config = dict(
    routed_scale=1.75,
    router_z_loss=0.0001,
    init_std_router=0.0189,
    optimizer='soap_variant',
)
Below are experts of layer 4 (counted from 0) of a mixture-of-experts language model. Rows are named router (the router's row for the expert), up (a neuron's input weights, with its number), down (a neuron's output weights, with its number) and show model dimensions 0-127. Each number is 128 + 24 x the weight over its row's rms, rounded and kept within 0 to 255.
Before each expert's rows: "gets" lists some tokens that make up at least twice as much of what it gets as of all text. This comes from a sample of Wikipedia text that the model never trained on. Tokens count by the router's weight.

# expert 5
gets: "-", "|", ":", "=", " -", " –"
router [129 107  88 162 114 109 134 113  83 119 153 168  84 160 102 123 119 135 147 103 164 107 122 112 113 129 188 123 131 112 173 117 107 137 135 138 134  77  99 170 107 146  78 100 117  89 136 114 138 211 154 118 114 110 123 138 160 122 142 140 125 137 114 138 137 122  85 162 127 156 135 117 137 145 154  99 155 107  92 140  98 135 108 127  81 141 123 142 162 147 133 124 159 114 153 137 141 117 144 118 132 112 140 137 139 119 136 112 170 105 126 104 139 138 150 167 122 133 116 157 102 147 112 137 148 120  61 124]
up38 [ 84 121 135 112 119 126  77 109  88 138  80  88 106 162 158 129 140 124 141 134 137 125 110 143 132 100 139 132  97  50  75 199 134 140 118 162 146 125 133 149 132 119 113 143 119 150 146 132 106 151 145 132  77 109 162 121 119 157 125 142 144 148 135 160 139 124  96 135  88 136 122 138 151 141 153 115  95 118 114 134 132 141 127 107 126 129 145 151 141 119  78 134 168 150 111 115 159 132 143 118 164 137  82 167 135 143 123 108  89 105 149 121 149 136 146  91 119 100 151 137 117  99 139 127 165  80 108 105]
down38 [149 119 108 139 125 149 133 166 109 174 149 132 130  93 170 134 125 107 114 123 135 140 114 128 158 148 101 120 151 166 142 165 126 154 112 126 126 148 122 122 168 102  84 146 154 149 102 111 133 120 134 109 111 113 167 115 117 186 143 181 146 100 103 152 162 119 107 143 111 114 136 152  95 115 117 126 178 134 100 128 102 134 116 171 180  98 135 121 150 150 135 186 141 135  84 138 130 197 121 153 114 122 139 141 142 161 102 113 161 149 124 123 143 126 108  83  99 161  94 152 121 131 127 140 125 143 148 152]

# expert 4
gets: "\n", ".", "==", "s.", ")", "==="
router [112 146 184 125 110 107  90 125 140 122 148 138 109 143 124 161 180 113 137 161 148 124 149 106 116 111 148 148 108 120  70 112 142 120 124 126 142 142 144 179 139 119  96 138 108 118 121 120 100  86 132 163 117  89 129 129 144 132 157 117 142  91 172 129 150 109 106 117  74 187 141 116 107 130 131  68 125 128 113 139  93 143 131 142 165 148 127 140 107 140 110 143 146 110 135 151 118 137 136 127 121 120 155 120  85 126 128 112 100 120 114 124 116 125 169 190 148  78 160 129 148 118 104  87 136 122 185 153]
up44 [151 139 145 142 156 103 184 123 156 106 136 112 129 120 126 144 120 134 130  97 146 141 132 107  99  96 126 147 118 138 160  99  87 111 114 103  87 101 111 100 153 106  92  90 135 141 120 117 137 155 168 162  63 137 120 123 178 143 137 116 168  87 122 103 139 132 117  99 134 156  81 153 143 152 150 130 146 148 129 133 118 116 164 117 121 144 135 118  97 125 125 102 121  94 144 151 143 170 124 116 145 145 145  67 111 144 104 161 147 101 135 134 155 148 154 115 109 120 158 136 148 121 199  92 156 143 111 148]
down44 [165 134 120 136 142  90 155 113 145 149 115 124 115 148 131  97 131 101 125 107 151 145 113 135 138 139 107 114 152 127 158 148 104 124 142  83 128 184  90 118 120 121 117 135  92 118 106 158 133 147 160  98 148 139 101 155 109 144 147 119 127 144 142  89  93 135 101  58 104 133 118 131  80 185 144 146  72 176 130 125 126 157 144 139 145 132 162 141 146 191 129 106 129 129 145 126 118 140 128 140 156 147 135 118 160 126 146  99 181  97  97 118 152  90  87 114 118 146 122 137 121 114 148 175 162 117 119 131]

# expert 2
gets: " in", " of", " and", ",", " to", " for"
router [112 112 179 110 134 106 149 133 144 127 164 123  56 124 118 133 171 124 100 142 128 129 118 100 120 132 132 145 134 120  82  96 111 121 130 140 129 140 119 178 142 131 144 121 101  99 148 125 107 139 185 145 122 150 117 125 160 101  87 105 144 168 180 142 106 110 131 154 161  86 162  69 164 111 123 129 111 161 134 133 151 140  80 117  92 139 130 127  98 129 113 113 143 141 107 117 126 107 119 184 124 140  71 131 117 106 149 110 135  82 122 145 130 161 126 110 125 130 141 142 133 133 188 140 129 134 142 134]
up7 [115  96 141 183  97 115 159 145 137 135 108 110 122 100 123 159 172 124 107 143 191 140 101 158 138 134 135 113 120 123 158  91 145 139 132 109 162 132 106 122 100 108 142 158 125  73 138 131 121 124 150 159 132 125 106 136 148 110  86 123 122 119 119  80 148 136 121 153 185 141 177 101 140 148 166 110 108 104 155 146 161 137  98 106  89 133 150 109 110  83 103 125 100 132 110 157 144  58 133 146 105 105 113 108 131 122 125 119 127 117 122 178 108 123 114 120 122 138 170 160 151 125 126  96 125 142 128 101]
down7 [159  96 115 106 176 128 119 121 133 149 134 119 145 111 157 128 121 110 171  75 107 150 135 115 146 114 157 176 101 123 144 111 102 124 136 157 120 126 172 136 134 119  89 145 125 123 109 131 118 115 127  90 160 143 117 150 144 124 118 117  97 155 114  84 136 112 137 131 134 130 160 109 105 109 124 117 150  68 131 106 168 124 177 134 152 123 168 139  91 129 155 171 146 170 124  87 126 167 141  90 185 169 141 117 117 167 114 111 158 133 117  84 124 127 119 134 115 123 171 100 131 153  99 103 120 165 124 142]

# expert 0
gets: " the", " a", " The", "'s", " his", " an"
router [151 100 148 114 182 134 149 136 138  82 146 162 153 103 132 112 122 109 129 163 145 119 128 129  96 111 116 143 123 145 167 154 128 129 139 137  96 142  93 137 145 128 144  82 108 151 151 117 120 114 106 122 126 107 112 149 143 110 109 150 127 130 129  92  97 119 142 123 171 154 114 117 153 146 135 127 102 143 118 164 138 164 101 131 123  92 108 143  84 114  95 192 122 105 129  90 153 105 139 163 112 174 140 131  85 128 126 200 172 122 129 122  96 155 140 111 153  92 129 148 134 129 119  73 103 162  94 122]
up26 [112 130 130 123 129 142 111  77  76  82 148 186 152 107 154 136 152 148 143 131 134  76 113 136 104 163 141 143 135 162 153 146  96  93 140  75 134 149 173 156 135 132 110 114 141 134 112 124 143 157 141 123 122 141 150 109 129 122 136 146 164 164 110 173 114 173 106 155 179 142 105 124 127 132  97 145 120 145 107 174  97 126 134 106 115  92 145 141 160 135 173 156 131 124 149 143 132  82 116 114 110 112 115 148  96 148 140 182 139 160 105  93 104 103 112 138 104 106 125 135 126 108 144 120 108 127 152 119]
down26 [140 115 148 110 151 107 119 181 182 146  99 107  99 151 151 134  72 117 122 161 114 177 120 165 117  90 123 138 178 100  85 134 103 151 120 164 122 127  81  95 101 126 140 145 139 139 109 124 118 109 133 152 107 122 130 156 155 146 114 143 119 104 116 113 152  94 149 151 127 129 132 138 136 106 127 133 108 117 162  99 127 160 132 138 134 143  99 115 118 123  87 150  86 154 102 151 136 136 155 146 121 180 143 136 177 120 108  99 107 128 177 168 134 161 175 107 159 125 144 155 101 123 128 135 138 163 139 143]